Weights of a small mixture-of-experts language model, trained from scratch on English Wikipedia.
Experts: 2 picks a token, a shared expert of 192 neurons.
Training: a variant of Adam for the experts, 408M tokens, 6840 steps.
Below are experts of layer 8 (counted from 0) of a mixture-of-experts language model. Rows are named router (the router's row for the expert), gate (a neuron's input weights, with its number), up (a neuron's input weights, with its number), down (a neuron's output weights, with its number) and show model dimensions 0-223. Each number is 200 + 40 x the weight over its row's rms, rounded and kept within 0 to 999.
Before each expert's rows: a language model's description of what the expert responds to. This comes from a sample of Wikipedia text that the model never trained on.

# expert 34
The articles the, The, an, A opening noun phrases after prepositions or line starts, e.g. under the, From the, plus Interactive in map links.
router,192,185,170,193,221,222,299,221,169,353,190,247,182,156,294,217,121,212,168,210,287,131,183,237,199,213,239,213,157,144,181,218,190,240,179,150,217,265,208,244,204,197,141,163,180,207,240,146,244,200,284,273,183,193,238,247,215,168,197,150,209,229,169,197,197,212,137,233,224,146,170,167,198,288,205,201,207,216,182,191,208,168,236,246,183,227,237,202,200,252,207,251,184,259,272,237,165,176,228,218,164,288,204,232,161,206,208,265,208,214,243,166,171,199,202,196,216,234,148,217,291,206,199,159,149,184,182,218,153,182,172,169,105,130,229,261,153,165,120,220,189,247,231,184,208,207,243,156,205,227,158,196,194,197,148,227,198,227,176,163,213,191,194,148,211,197,179,170,189,199,202,184,190,233,220,213,226,216,175,210,161,158,212,184,277,195,205,112,232,184,218,153,123,155,182,187,228,185,204,223,115,151,196,260,234,185,107,196,232,170,163,146,171,149,192,146,218,233,170,247,309,236,128,260
gate0,227,189,209,214,262,277,211,236,175,178,264,200,194,161,231,197,189,172,228,238,170,158,250,234,224,122,206,245,187,176,236,155,196,286,214,267,227,208,244,203,155,139,276,156,238,269,219,125,203,196,183,264,183,202,248,233,171,241,168,199,216,186,223,194,196,220,200,186,233,182,231,243,213,168,186,173,202,234,192,157,170,232,239,155,239,180,229,240,233,261,171,215,208,211,294,244,164,234,155,223,273,163,206,219,228,238,110,191,206,132,232,210,192,180,137,247,172,237,205,175,238,295,168,138,211,219,156,232,161,206,183,226,180,158,235,155,134,255,197,169,227,241,103,255,210,220,169,173,187,215,122,168,156,213,196,208,132,172,106,198,209,265,116,180,214,279,201,161,201,238,104,172,191,238,229,147,239,211,167,246,208,158,134,196,178,196,187,222,137,169,149,263,128,169,273,169,123,174,222,223,195,143,230,196,205,137,203,231,225,255,205,209,153,246,243,143,186,267,200,161,234,190,151,203
up0,212,246,233,174,157,167,200,178,232,223,168,225,202,238,170,225,208,238,200,180,219,201,177,158,175,251,183,123,207,207,164,191,193,135,192,184,123,188,128,186,257,245,108,281,149,130,215,274,216,224,209,80,194,202,204,184,207,167,290,182,189,273,210,219,196,162,179,230,176,220,190,162,216,237,202,235,210,164,190,189,213,165,161,260,177,188,217,163,188,159,230,200,165,216,156,140,192,149,248,180,168,226,194,194,208,197,321,218,182,267,191,255,154,183,249,173,201,174,190,234,142,131,227,270,168,192,234,164,230,179,236,143,227,224,149,236,247,165,204,227,148,181,275,128,191,193,207,245,211,183,278,220,259,190,162,164,293,251,245,159,139,149,275,250,177,128,213,267,187,163,273,239,217,140,166,212,171,181,254,121,182,226,241,232,206,196,204,210,236,212,231,129,278,218,206,252,243,188,192,181,166,264,183,193,193,256,186,223,169,196,198,233,281,117,139,235,236,163,198,233,182,218,206,188
down0,218,240,172,261,188,170,238,194,239,264,202,175,212,187,204,154,170,229,238,205,130,169,236,151,213,200,196,189,148,211,171,252,275,229,180,133,157,138,99,192,214,244,221,267,211,227,237,156,201,223,217,192,224,221,215,178,121,315,237,201,146,162,232,242,204,203,269,220,132,240,197,160,189,137,185,169,194,217,168,201,175,224,151,158,119,199,260,216,156,155,189,197,125,162,220,182,226,175,231,162,163,267,136,213,202,134,205,200,256,204,162,191,180,201,196,222,240,268,178,189,194,218,192,223,230,223,155,206,223,203,198,254,240,275,173,273,269,202,178,174,206,180,255,242,189,30,189,165,216,188,230,213,226,221,225,156,268,261,194,223,265,242,251,232,182,229,222,138,191,273,136,210,231,131,169,177,270,192,278,274,222,204,240,183,186,165,187,147,189,197,206,167,249,228,174,202,169,157,225,228,251,159,217,206,145,166,232,213,242,183,183,210,245,200,184,219,123,162,119,171,181,176,167,175
gate1,236,184,246,249,210,265,216,185,244,177,264,194,213,136,204,160,163,238,235,116,263,137,187,203,178,285,193,182,117,201,223,195,235,205,243,203,206,237,194,188,184,218,181,242,188,179,201,191,218,226,254,267,174,174,229,126,135,263,118,202,145,189,152,164,178,130,232,285,116,151,221,201,172,198,179,174,167,233,210,153,159,250,229,142,222,215,307,208,184,160,147,235,128,198,210,169,166,255,229,227,178,222,237,209,235,216,203,203,202,190,244,198,121,184,135,235,150,213,220,205,206,168,286,149,181,279,235,218,214,204,199,171,192,243,195,217,221,154,180,195,187,199,202,224,229,218,170,195,177,205,212,160,79,299,186,285,199,191,166,127,170,240,115,209,177,225,171,252,250,162,206,189,228,138,154,226,222,173,198,187,201,162,143,229,155,241,221,184,161,245,217,195,225,160,301,167,157,142,274,177,198,209,188,187,222,231,104,153,211,221,196,177,183,232,211,157,190,204,238,149,135,255,203,226
up1,242,182,196,252,254,210,199,128,225,206,268,254,224,166,227,168,180,225,243,160,236,177,209,235,218,243,180,254,101,175,190,197,162,241,217,147,182,268,150,154,197,210,158,201,204,138,178,219,221,196,155,243,194,167,259,160,206,211,149,269,231,176,160,147,174,201,195,264,150,171,218,258,192,205,193,207,214,263,239,150,165,195,283,151,198,216,266,172,230,182,201,254,135,171,246,177,166,218,194,286,203,195,269,210,204,200,224,260,215,186,202,159,168,155,99,241,148,193,221,159,182,222,285,143,149,271,251,196,204,220,202,201,209,193,175,227,249,247,170,227,165,211,190,204,219,236,146,130,175,186,179,188,128,280,162,207,165,190,160,130,203,206,220,157,287,255,160,260,207,169,197,183,206,220,183,200,211,191,164,176,183,115,168,235,217,216,213,156,144,298,186,174,206,130,272,225,153,156,243,184,118,207,206,239,240,205,129,160,243,204,241,187,186,219,232,92,290,183,211,183,158,232,152,201
down1,180,179,197,206,122,144,128,269,173,202,225,230,209,215,191,213,213,208,220,227,266,149,189,317,159,119,237,253,121,217,254,186,226,188,243,211,236,252,187,183,191,135,220,179,208,190,247,208,163,190,168,170,154,206,234,262,186,152,163,190,232,163,132,188,175,149,138,216,273,168,173,200,159,231,185,256,160,267,259,227,208,185,152,186,184,238,164,165,207,283,232,165,244,247,197,169,255,152,149,159,203,212,254,155,187,212,191,235,247,210,200,275,220,238,235,185,246,205,165,186,146,236,213,236,254,194,158,176,204,126,190,159,212,168,201,174,179,131,200,268,198,206,197,209,223,375,208,77,248,213,207,183,238,127,159,179,188,187,198,178,245,190,267,193,212,221,186,237,143,161,188,185,187,199,203,306,184,143,220,233,183,216,212,169,212,162,175,202,209,204,266,173,176,117,204,254,191,163,208,202,106,232,159,225,163,188,220,238,216,221,188,164,220,196,219,199,139,150,183,222,225,207,180,273
gate2,218,238,120,171,195,134,187,232,136,186,191,177,252,190,192,186,289,236,173,261,179,197,215,173,196,168,133,213,224,220,241,179,237,151,226,265,201,113,219,192,188,253,189,207,213,288,135,313,217,240,122,232,173,243,107,212,178,214,223,186,273,168,233,192,178,230,162,193,216,185,160,239,196,221,156,241,274,233,168,323,233,243,177,150,192,178,136,188,145,167,205,228,224,199,158,244,248,226,217,206,229,185,113,166,202,203,147,239,156,137,186,244,191,156,253,138,171,196,208,166,205,99,210,153,222,194,131,224,198,206,233,250,223,203,229,161,191,173,203,216,235,203,210,218,226,167,195,214,218,210,191,226,154,201,185,187,147,140,232,206,284,134,180,112,269,198,242,199,130,217,169,218,145,238,216,232,210,175,171,163,143,170,199,170,217,207,187,205,190,170,124,264,197,200,171,291,128,216,134,256,210,213,182,163,201,262,187,232,104,192,231,204,219,218,166,225,251,221,255,221,223,208,225,188
up2,196,165,285,210,201,230,141,123,269,218,219,185,196,197,202,214,137,155,198,137,172,212,177,175,234,220,223,233,174,182,146,215,177,268,191,163,224,261,219,174,191,141,184,188,177,88,272,105,177,193,266,180,219,172,265,206,248,199,181,213,129,198,198,208,236,162,247,225,195,215,227,145,142,184,254,126,173,185,208,113,160,145,220,259,195,211,270,204,222,187,211,183,175,189,271,176,182,192,166,188,205,180,252,240,200,175,241,133,197,278,228,168,215,231,205,281,219,170,178,236,193,292,178,260,233,179,267,190,185,201,209,139,201,162,196,251,216,254,239,151,177,194,225,198,227,200,164,195,157,157,203,219,231,229,182,233,272,284,165,203,133,257,201,260,142,169,182,179,262,215,265,200,279,171,222,163,230,212,205,218,272,246,185,206,219,178,214,185,195,215,261,149,233,195,224,78,292,181,266,145,209,206,256,219,207,156,211,205,263,215,148,216,172,172,228,188,132,203,125,178,184,205,159,204
down2,262,207,195,226,215,197,164,210,158,228,205,212,232,179,260,160,199,201,210,283,206,184,152,189,144,229,210,252,155,227,166,234,238,227,341,245,200,189,264,225,211,116,183,258,228,179,271,206,216,169,235,250,192,222,152,117,169,156,206,190,199,159,221,203,228,166,189,154,255,90,175,200,220,251,262,209,283,156,175,198,216,197,194,249,180,196,199,209,157,174,206,186,187,278,213,200,128,250,161,291,171,134,193,198,147,194,250,187,230,175,207,201,218,153,175,227,209,147,165,208,207,216,232,203,214,179,270,220,212,145,172,180,173,232,258,226,204,215,167,251,248,191,208,221,246,207,193,189,174,140,131,248,197,217,218,182,203,106,175,257,240,161,219,156,227,249,213,219,172,175,248,228,239,173,258,146,172,89,225,178,217,191,218,151,108,196,229,128,182,215,288,233,119,256,152,166,213,263,282,183,191,200,252,163,150,177,208,219,176,185,160,204,178,246,225,210,135,201,226,192,134,146,209,257
gate3,266,239,224,117,202,199,239,165,243,231,251,227,279,177,172,223,208,177,236,179,197,207,151,202,171,189,197,200,148,199,152,165,200,192,234,208,149,247,196,293,200,268,170,242,155,177,256,279,202,213,252,185,188,150,205,194,189,169,201,163,219,193,194,155,174,182,130,187,70,198,166,274,191,220,157,155,175,225,221,243,197,172,174,258,226,187,223,186,167,261,249,168,157,178,239,98,168,135,186,266,239,178,171,152,193,190,203,212,246,214,80,118,162,214,217,209,163,157,235,159,214,250,232,275,187,219,216,192,267,195,185,211,152,176,204,192,167,192,172,242,181,217,238,178,214,206,163,193,244,170,200,169,272,210,174,116,224,201,154,230,214,245,209,294,200,190,186,200,206,128,203,241,192,178,194,284,140,180,151,286,188,154,208,311,212,208,189,144,216,179,205,222,214,156,133,224,249,140,215,135,130,226,217,193,217,173,163,207,216,244,221,220,224,155,162,144,168,198,145,151,268,229,172,259
up3,279,227,183,151,272,208,233,217,200,244,253,185,270,209,168,213,246,207,209,200,227,210,145,230,193,196,250,207,160,164,146,177,181,224,209,203,205,210,232,218,216,203,150,202,162,172,202,299,210,193,194,208,172,203,194,172,248,183,225,170,194,193,275,152,296,197,171,224,142,166,186,271,160,253,205,136,193,203,187,251,218,189,160,234,214,171,227,219,169,274,277,186,157,143,290,191,168,114,212,241,212,198,166,153,154,226,197,225,208,203,99,151,125,152,218,198,183,180,250,117,172,198,216,234,230,226,176,188,231,226,165,205,142,196,188,222,189,196,202,206,168,190,230,199,235,249,183,134,258,239,141,131,273,232,182,106,207,194,115,213,193,215,222,269,193,220,203,193,192,160,177,174,175,201,108,251,192,130,173,257,113,156,214,266,206,173,194,118,209,183,237,206,184,172,139,272,176,132,194,152,131,217,194,256,211,195,153,193,224,241,206,213,215,195,157,183,152,233,139,112,282,240,167,265
down3,202,131,223,181,147,185,217,260,163,266,203,192,150,213,268,198,195,189,214,177,214,228,194,205,137,253,144,218,170,181,215,207,179,213,112,175,186,216,249,206,239,177,170,169,205,242,140,154,156,239,205,145,193,241,186,223,217,170,205,187,212,167,214,261,235,177,264,218,245,231,179,167,186,207,206,204,220,163,211,170,105,214,201,168,237,208,199,205,218,211,199,237,209,176,250,189,219,194,140,174,116,274,224,175,162,299,185,247,227,206,241,223,130,182,232,247,129,199,214,261,244,177,196,190,162,182,189,169,170,139,166,250,254,166,211,167,217,205,195,200,213,293,225,258,238,386,172,189,241,291,215,194,184,137,195,267,186,164,239,242,239,131,200,140,221,192,205,250,286,260,168,203,224,161,252,206,254,308,160,141,234,214,286,187,197,234,235,183,235,197,159,178,179,159,227,221,197,195,190,211,268,227,158,263,193,164,231,179,222,165,133,178,184,165,286,215,181,192,198,247,229,186,162,236
gate4,194,178,197,172,214,259,184,237,156,185,153,210,203,234,199,124,219,198,172,217,169,189,217,197,269,179,231,244,231,193,131,270,269,250,191,218,181,164,196,154,196,266,261,147,199,208,234,265,219,151,135,145,309,234,74,92,195,187,152,150,191,224,199,208,232,229,221,223,247,156,169,204,224,112,218,228,187,222,139,222,242,185,157,308,244,184,163,204,232,268,151,163,251,217,187,248,190,217,204,262,195,210,101,226,229,172,213,210,202,145,214,140,197,239,189,155,169,220,180,186,242,161,257,137,213,179,189,178,227,218,184,255,157,197,210,236,184,197,170,244,198,144,176,218,204,186,196,147,234,232,260,248,262,179,193,205,193,198,243,157,218,272,182,206,238,224,202,178,211,129,158,208,188,231,205,225,209,192,155,215,264,169,154,204,262,203,244,180,186,213,244,185,269,248,103,265,163,231,121,210,152,221,246,112,230,203,219,200,181,191,193,184,180,164,192,212,146,136,182,227,271,136,258,245
up4,178,152,202,191,219,229,146,203,217,189,149,182,168,216,193,143,205,148,223,192,209,223,183,209,268,206,240,216,228,181,147,238,273,198,207,224,163,224,255,188,205,276,218,163,209,191,174,262,265,108,178,135,209,198,139,142,207,217,158,138,219,227,204,207,217,195,186,212,263,215,198,219,193,110,182,203,156,239,166,219,222,207,191,285,252,195,160,145,212,264,181,137,302,258,179,266,195,183,207,251,214,226,106,246,238,168,210,202,245,133,218,99,183,270,211,168,178,221,176,202,229,194,258,168,204,200,210,160,201,191,221,255,141,119,249,207,163,231,187,293,225,207,178,154,241,171,181,195,243,246,264,215,237,146,214,225,208,177,217,163,274,236,135,268,251,183,200,185,214,142,188,219,185,279,258,241,215,170,160,226,257,169,133,217,226,128,230,193,179,210,222,240,219,221,139,161,190,177,137,198,193,175,275,140,207,208,234,179,210,174,203,147,163,205,233,158,132,107,145,216,186,175,288,243
down4,173,114,205,136,221,112,141,138,148,131,180,192,217,204,261,223,225,204,229,178,292,203,253,121,210,229,211,164,286,205,211,211,197,232,254,175,211,131,156,269,181,229,201,240,220,194,182,162,220,165,143,203,241,240,203,195,239,261,153,227,203,231,140,237,306,157,200,225,186,175,252,206,175,191,226,168,164,240,182,188,196,243,194,229,217,194,236,226,198,194,170,174,216,226,208,226,183,196,197,205,135,267,211,158,203,166,222,153,162,145,154,202,168,166,247,175,144,207,275,231,258,171,156,174,194,325,168,157,225,161,196,242,173,168,232,175,153,273,82,226,133,187,244,236,134,188,155,174,285,227,246,277,145,200,167,159,214,141,245,261,173,155,135,231,229,116,203,167,173,196,218,140,184,255,226,189,196,182,175,194,188,233,207,168,231,186,151,170,193,236,224,226,184,290,203,106,179,201,196,169,161,207,212,172,213,185,250,234,258,225,232,171,179,218,172,270,219,235,185,176,193,201,195,215
gate5,198,180,156,199,229,194,203,188,198,215,223,208,163,283,179,172,129,215,221,112,178,174,258,244,217,249,139,235,201,250,219,183,163,210,167,120,167,172,228,217,170,111,195,136,187,228,193,173,231,120,267,221,176,158,189,207,155,211,166,167,232,213,149,192,147,179,193,163,221,200,164,180,181,196,202,245,183,205,162,205,267,176,149,174,99,231,182,156,172,265,237,185,225,186,229,159,175,186,139,154,162,138,234,211,180,173,127,104,206,312,196,195,259,177,216,196,199,187,270,162,164,224,202,207,212,230,254,232,247,209,219,204,225,211,284,232,306,170,202,144,243,231,237,145,180,216,167,197,171,137,215,258,233,191,136,201,163,228,230,122,244,190,207,204,235,298,159,237,231,182,164,213,157,308,217,237,161,160,213,180,198,220,196,188,144,240,259,186,154,261,240,260,209,169,184,171,236,172,232,261,164,219,250,119,214,142,204,190,203,163,249,197,186,247,256,140,204,219,164,219,192,128,242,174
up5,192,232,256,212,169,229,193,142,164,189,178,148,211,163,182,222,233,222,226,239,141,204,187,158,203,179,179,129,192,153,220,160,185,178,213,238,233,268,174,181,207,280,235,239,191,195,188,215,134,182,82,158,203,190,170,171,199,237,249,210,205,208,229,191,248,189,235,231,172,235,166,184,195,223,222,140,231,188,174,225,160,272,222,292,304,165,234,250,259,202,181,185,163,175,181,176,237,295,201,194,215,172,175,244,156,207,233,228,134,208,194,197,134,216,195,214,260,113,166,227,183,221,244,238,194,156,220,184,188,157,185,202,197,227,155,217,169,238,209,266,136,147,240,253,155,151,299,278,229,227,204,169,234,243,224,178,194,187,165,217,147,150,269,282,151,99,208,181,241,159,230,191,195,75,148,199,170,222,199,164,175,258,179,162,218,175,200,235,267,151,188,229,171,257,226,247,231,209,198,163,201,222,152,320,205,256,188,216,196,220,125,215,283,213,173,209,167,192,217,142,180,223,198,254
down5,233,153,169,226,200,168,196,226,166,243,248,184,231,204,278,234,204,271,247,195,202,195,152,163,160,174,140,211,172,197,212,239,152,250,210,257,175,110,223,225,146,224,170,190,232,231,179,169,143,201,129,213,164,251,157,113,218,238,193,240,200,129,281,155,141,272,194,199,213,112,201,253,146,212,194,262,183,109,169,156,182,193,76,227,284,252,154,250,115,206,216,160,214,160,207,178,168,293,140,229,243,183,208,200,242,260,189,196,212,186,215,216,162,195,259,161,190,262,162,226,119,218,204,169,134,235,236,203,174,222,254,146,218,197,209,188,207,232,194,223,166,175,194,210,226,204,199,204,222,203,232,150,232,201,200,183,217,271,170,175,221,206,232,243,165,253,217,257,167,235,173,162,126,257,124,131,193,178,196,210,201,179,221,206,153,191,245,217,195,224,171,285,145,161,273,176,195,140,257,191,197,260,209,171,221,233,199,153,124,222,177,235,233,279,268,177,213,150,210,207,209,217,194,187
gate6,175,180,216,139,207,150,197,242,236,140,100,118,161,249,146,206,239,124,155,266,161,139,209,149,242,210,134,253,233,278,178,237,181,222,158,225,173,207,222,176,166,216,244,170,175,192,199,264,178,209,193,174,195,195,132,164,104,218,176,143,91,208,162,223,153,243,104,224,196,179,96,227,226,139,128,233,226,230,117,215,221,219,234,218,222,227,179,187,172,195,157,153,157,138,170,178,192,184,169,211,256,181,149,166,268,198,143,230,229,192,151,201,230,184,167,228,203,178,173,147,161,214,225,191,239,138,176,251,194,163,187,174,177,212,245,170,271,219,245,197,160,88,181,201,199,148,164,177,250,188,238,204,207,179,185,250,195,200,184,152,161,121,187,188,264,203,221,190,223,220,260,237,201,200,169,262,233,194,238,216,250,191,236,184,207,189,259,190,199,215,217,234,264,217,130,203,145,187,165,246,241,204,236,222,229,158,239,179,177,189,218,231,85,214,249,148,159,255,194,241,153,183,227,220
up6,160,190,211,113,194,186,242,232,215,170,109,152,173,273,186,230,239,118,156,252,152,148,170,162,209,237,176,232,228,271,160,256,218,199,187,206,155,226,255,178,147,207,259,198,132,181,195,249,201,214,162,166,209,191,166,162,141,218,196,125,125,210,116,214,107,238,128,214,195,135,119,207,232,128,101,242,199,231,111,229,218,186,243,226,211,225,176,202,226,236,181,146,135,142,158,176,190,177,133,181,217,201,171,166,242,177,115,227,210,209,153,203,234,180,116,232,197,204,187,180,190,236,261,167,207,130,142,252,213,150,189,213,181,221,245,185,255,226,214,199,189,112,203,222,200,131,163,205,245,231,223,204,209,197,148,221,228,226,217,137,191,150,172,192,232,204,205,196,231,186,242,239,188,207,147,219,220,231,216,206,239,214,244,176,232,214,247,182,206,221,211,230,251,258,133,198,151,226,181,221,265,219,229,249,203,162,238,144,183,160,188,190,63,203,263,163,181,253,188,257,170,183,240,204
down6,251,227,205,214,154,241,255,246,206,208,178,116,190,226,231,235,127,288,171,197,231,215,195,234,173,214,210,208,225,240,270,166,172,188,126,225,184,152,156,191,230,211,248,201,123,208,135,143,185,297,228,263,206,213,192,186,147,200,196,173,226,242,213,295,193,137,199,161,158,214,215,117,249,172,217,198,209,206,242,206,169,300,184,131,224,219,255,159,203,103,255,194,189,115,185,179,281,144,171,241,198,208,189,190,171,181,280,145,187,182,186,253,173,124,140,230,221,250,228,154,191,244,135,191,230,144,201,184,158,147,201,179,193,215,216,251,207,129,163,219,155,205,220,208,130,224,228,208,232,224,257,180,226,251,182,165,156,260,210,217,153,156,254,213,211,230,282,169,143,158,241,179,229,149,229,211,226,192,182,210,234,265,218,187,168,190,205,156,185,258,281,164,174,189,197,262,226,188,214,144,179,214,206,224,222,280,210,150,191,226,184,190,201,186,199,223,212,156,165,247,292,107,162,169
gate7,198,157,208,159,218,181,210,228,138,200,181,155,180,221,156,189,251,156,169,181,226,161,175,149,288,188,180,216,220,200,227,140,180,178,168,202,142,161,143,149,80,246,229,184,209,245,247,306,199,230,179,221,211,215,147,134,188,156,164,205,132,235,202,186,240,256,155,230,228,234,174,239,170,166,169,258,194,191,192,120,242,167,196,188,150,154,181,213,237,161,181,140,157,198,151,216,232,202,280,240,196,139,191,168,278,173,248,217,257,166,187,188,228,302,190,139,127,225,199,152,197,162,209,168,203,194,180,197,217,268,169,268,197,212,150,179,203,241,191,137,231,153,178,210,207,186,254,183,212,190,221,212,261,131,224,237,193,207,266,219,218,159,214,131,249,246,233,184,208,209,275,235,265,248,195,244,237,208,169,163,239,223,265,208,211,279,231,235,220,131,314,180,304,274,131,209,199,195,178,194,223,200,254,217,173,203,272,236,172,240,227,198,196,195,202,245,189,152,172,202,238,182,270,224
up7,199,159,159,208,209,158,149,221,169,178,157,146,192,209,168,151,256,104,163,203,258,185,159,173,277,201,181,267,230,211,245,152,255,191,195,238,166,209,205,191,191,220,203,208,200,249,244,231,256,242,205,267,162,192,193,174,236,179,177,206,204,267,171,205,250,235,120,203,283,215,227,213,226,162,213,210,111,228,252,178,257,132,198,185,163,204,156,214,234,174,245,135,210,258,161,214,208,181,276,201,185,158,250,170,266,139,237,223,282,143,217,181,237,311,246,112,173,185,171,203,219,218,223,159,207,213,198,173,175,249,218,213,119,165,186,127,225,219,163,184,258,203,132,194,214,134,207,156,185,187,199,222,221,133,223,240,188,168,293,240,193,170,158,147,245,226,226,148,202,185,194,219,225,278,227,298,226,208,159,195,226,210,219,205,187,207,185,229,196,172,286,207,255,251,145,173,203,217,154,186,248,144,261,190,172,221,257,258,187,237,136,163,143,230,183,172,173,195,76,218,189,198,230,208
down7,210,172,241,256,243,92,201,187,242,120,216,160,244,182,183,197,107,215,177,206,265,207,210,145,127,229,186,185,280,246,141,245,233,168,289,187,171,211,117,203,176,268,190,248,225,216,157,195,144,209,180,199,226,205,141,228,220,163,203,265,79,199,175,244,268,184,225,204,194,231,135,177,214,212,141,182,206,274,126,238,213,189,254,191,231,178,200,234,206,174,168,216,161,230,258,179,177,225,184,172,177,241,180,183,149,184,193,187,221,201,196,258,152,233,229,200,164,228,170,176,215,159,181,225,170,223,159,209,225,179,192,233,185,145,256,196,111,265,179,199,224,299,187,252,250,174,265,220,270,178,187,296,131,182,207,153,126,231,222,184,124,148,216,202,158,211,194,228,282,245,180,194,234,239,265,254,206,239,259,187,190,237,201,152,291,205,191,194,181,201,180,193,195,264,210,152,181,202,216,203,192,202,229,172,226,227,227,257,247,173,225,219,159,215,185,265,199,265,137,281,209,162,198,182
gate8,225,245,170,214,219,212,224,142,202,198,132,238,252,135,218,199,204,209,186,248,186,171,192,216,195,240,255,244,236,217,185,206,162,98,190,244,156,190,257,251,141,275,169,207,255,200,192,314,272,164,251,187,135,168,160,214,166,294,252,166,134,185,214,179,179,235,197,209,121,192,137,196,152,184,164,189,161,243,188,216,219,192,190,238,201,224,164,178,201,200,278,212,263,270,165,227,214,139,284,294,187,203,224,171,223,202,228,219,280,238,101,173,178,200,294,222,263,194,151,158,201,218,249,226,208,121,205,298,199,203,199,156,178,207,193,237,146,205,156,255,193,251,196,269,217,203,231,241,303,197,159,230,293,244,221,105,148,186,167,149,250,221,202,196,199,135,232,248,229,196,201,130,169,195,183,266,219,218,168,197,234,181,170,238,197,162,189,194,233,248,181,218,160,157,213,238,160,223,206,191,210,238,190,202,173,233,253,211,235,158,188,163,205,232,215,209,213,232,171,188,201,237,254,199
up8,218,147,170,202,214,187,116,227,189,137,183,173,122,253,231,145,222,181,226,187,204,229,215,153,250,222,227,231,215,182,164,213,245,252,179,144,229,219,150,255,202,174,256,167,160,192,173,221,164,254,180,188,231,238,243,142,173,140,180,173,258,258,159,171,266,173,190,227,145,235,178,254,232,190,220,171,198,174,251,196,225,191,247,149,195,189,212,231,188,209,140,192,177,182,145,156,230,207,159,209,226,194,196,244,208,194,174,219,168,126,258,219,228,222,144,158,166,190,178,233,238,171,180,180,236,316,227,183,212,187,177,244,186,211,214,142,205,156,149,152,155,154,198,104,198,173,208,183,172,199,199,213,97,189,286,294,276,126,223,276,208,186,186,173,257,195,200,170,173,249,264,265,281,234,272,178,164,202,224,229,233,230,162,166,122,189,244,169,159,161,187,193,255,280,197,110,188,212,205,180,266,190,194,200,205,238,255,217,187,279,220,270,282,188,209,270,250,137,197,219,186,177,266,191
down8,283,217,218,222,220,211,171,220,139,222,163,178,251,251,108,227,203,166,267,200,216,150,190,183,197,173,246,232,217,269,257,163,264,132,190,215,227,136,208,238,152,197,136,299,187,214,177,203,259,201,212,206,155,187,228,161,187,213,194,169,207,194,176,219,200,205,148,204,190,210,201,200,239,147,158,245,211,297,280,242,270,161,244,184,231,184,122,137,238,137,177,235,138,261,171,187,191,167,210,229,214,192,199,200,155,179,242,213,184,133,174,183,183,268,281,141,231,227,152,142,223,169,179,269,222,221,187,140,245,212,198,195,179,217,228,102,198,254,167,195,200,179,166,234,139,97,183,177,265,198,140,268,197,270,230,198,213,141,163,172,162,203,97,271,193,182,182,249,166,187,211,195,244,197,209,179,195,177,248,193,189,141,174,220,268,209,135,223,157,192,166,249,240,231,190,184,279,149,238,103,145,184,216,187,145,195,195,262,202,194,186,197,188,228,156,213,179,219,137,201,167,137,190,210
gate9,261,267,205,278,201,250,235,200,287,232,241,209,214,145,163,208,251,224,173,284,184,233,140,224,186,189,251,163,206,182,204,186,192,172,174,227,193,227,237,188,198,186,187,220,245,189,227,196,184,185,246,165,190,193,182,144,255,172,210,183,196,221,244,161,155,280,171,174,112,181,218,144,190,201,116,128,211,251,260,222,143,169,226,155,234,184,250,124,85,240,170,178,223,184,234,176,252,184,259,176,158,240,169,174,219,154,175,178,207,225,180,180,215,242,189,197,154,207,182,227,246,243,239,243,130,177,175,220,159,161,184,211,164,202,161,213,166,171,182,188,262,254,190,157,203,253,127,239,175,209,304,164,173,214,207,215,250,216,219,252,175,162,144,228,290,208,181,160,134,204,205,187,245,303,210,278,237,223,207,182,269,193,169,191,144,254,253,136,173,208,151,161,147,237,167,187,238,89,257,220,196,188,220,223,162,182,200,212,293,234,160,156,176,245,203,172,123,201,209,227,241,189,187,266
up9,273,275,164,268,153,235,245,223,255,234,222,215,210,146,150,201,260,201,147,255,153,214,159,202,223,198,267,176,163,172,222,162,175,181,178,265,203,226,183,217,228,184,182,251,256,174,247,200,186,147,269,183,195,192,211,165,234,177,209,209,197,204,255,188,151,290,162,174,147,137,196,118,172,161,125,123,253,314,256,228,192,196,194,124,214,184,248,116,107,233,204,146,226,177,223,140,245,222,252,176,222,226,175,204,195,148,182,197,228,235,185,197,232,248,173,168,127,212,165,230,247,237,201,222,156,190,144,236,168,212,168,189,141,189,159,192,167,201,154,181,267,231,164,145,235,226,149,202,158,228,302,207,200,190,148,211,257,196,197,216,168,153,146,224,278,230,193,166,154,196,219,192,281,277,210,243,194,222,237,152,238,194,167,191,128,282,242,148,183,168,191,195,185,207,180,192,255,121,198,181,223,183,245,197,159,154,234,221,261,211,196,171,193,223,183,188,119,206,213,228,229,132,174,236
down9,250,187,198,266,251,188,197,178,244,225,225,178,185,159,206,176,265,188,278,143,208,226,106,157,233,236,219,248,118,174,165,181,180,234,222,224,117,267,156,196,166,160,150,204,262,201,222,239,236,240,189,175,182,171,114,275,166,115,208,229,203,150,185,223,229,245,167,155,174,138,112,196,172,209,208,249,181,158,224,225,212,168,225,163,222,199,210,258,240,215,164,239,211,223,181,204,243,146,202,182,163,181,188,218,208,221,279,181,219,208,203,235,239,148,193,176,167,122,135,236,183,231,224,244,211,221,177,139,164,261,205,238,213,172,222,256,256,233,181,229,258,269,158,204,218,294,189,107,181,104,198,228,147,200,250,223,220,174,218,213,172,228,193,205,143,188,170,199,226,162,209,208,200,169,212,170,192,274,224,185,281,227,217,254,167,208,200,176,218,218,222,153,234,141,174,159,197,249,211,157,100,115,194,191,234,148,244,160,254,167,226,183,123,184,227,161,270,223,289,215,211,220,247,275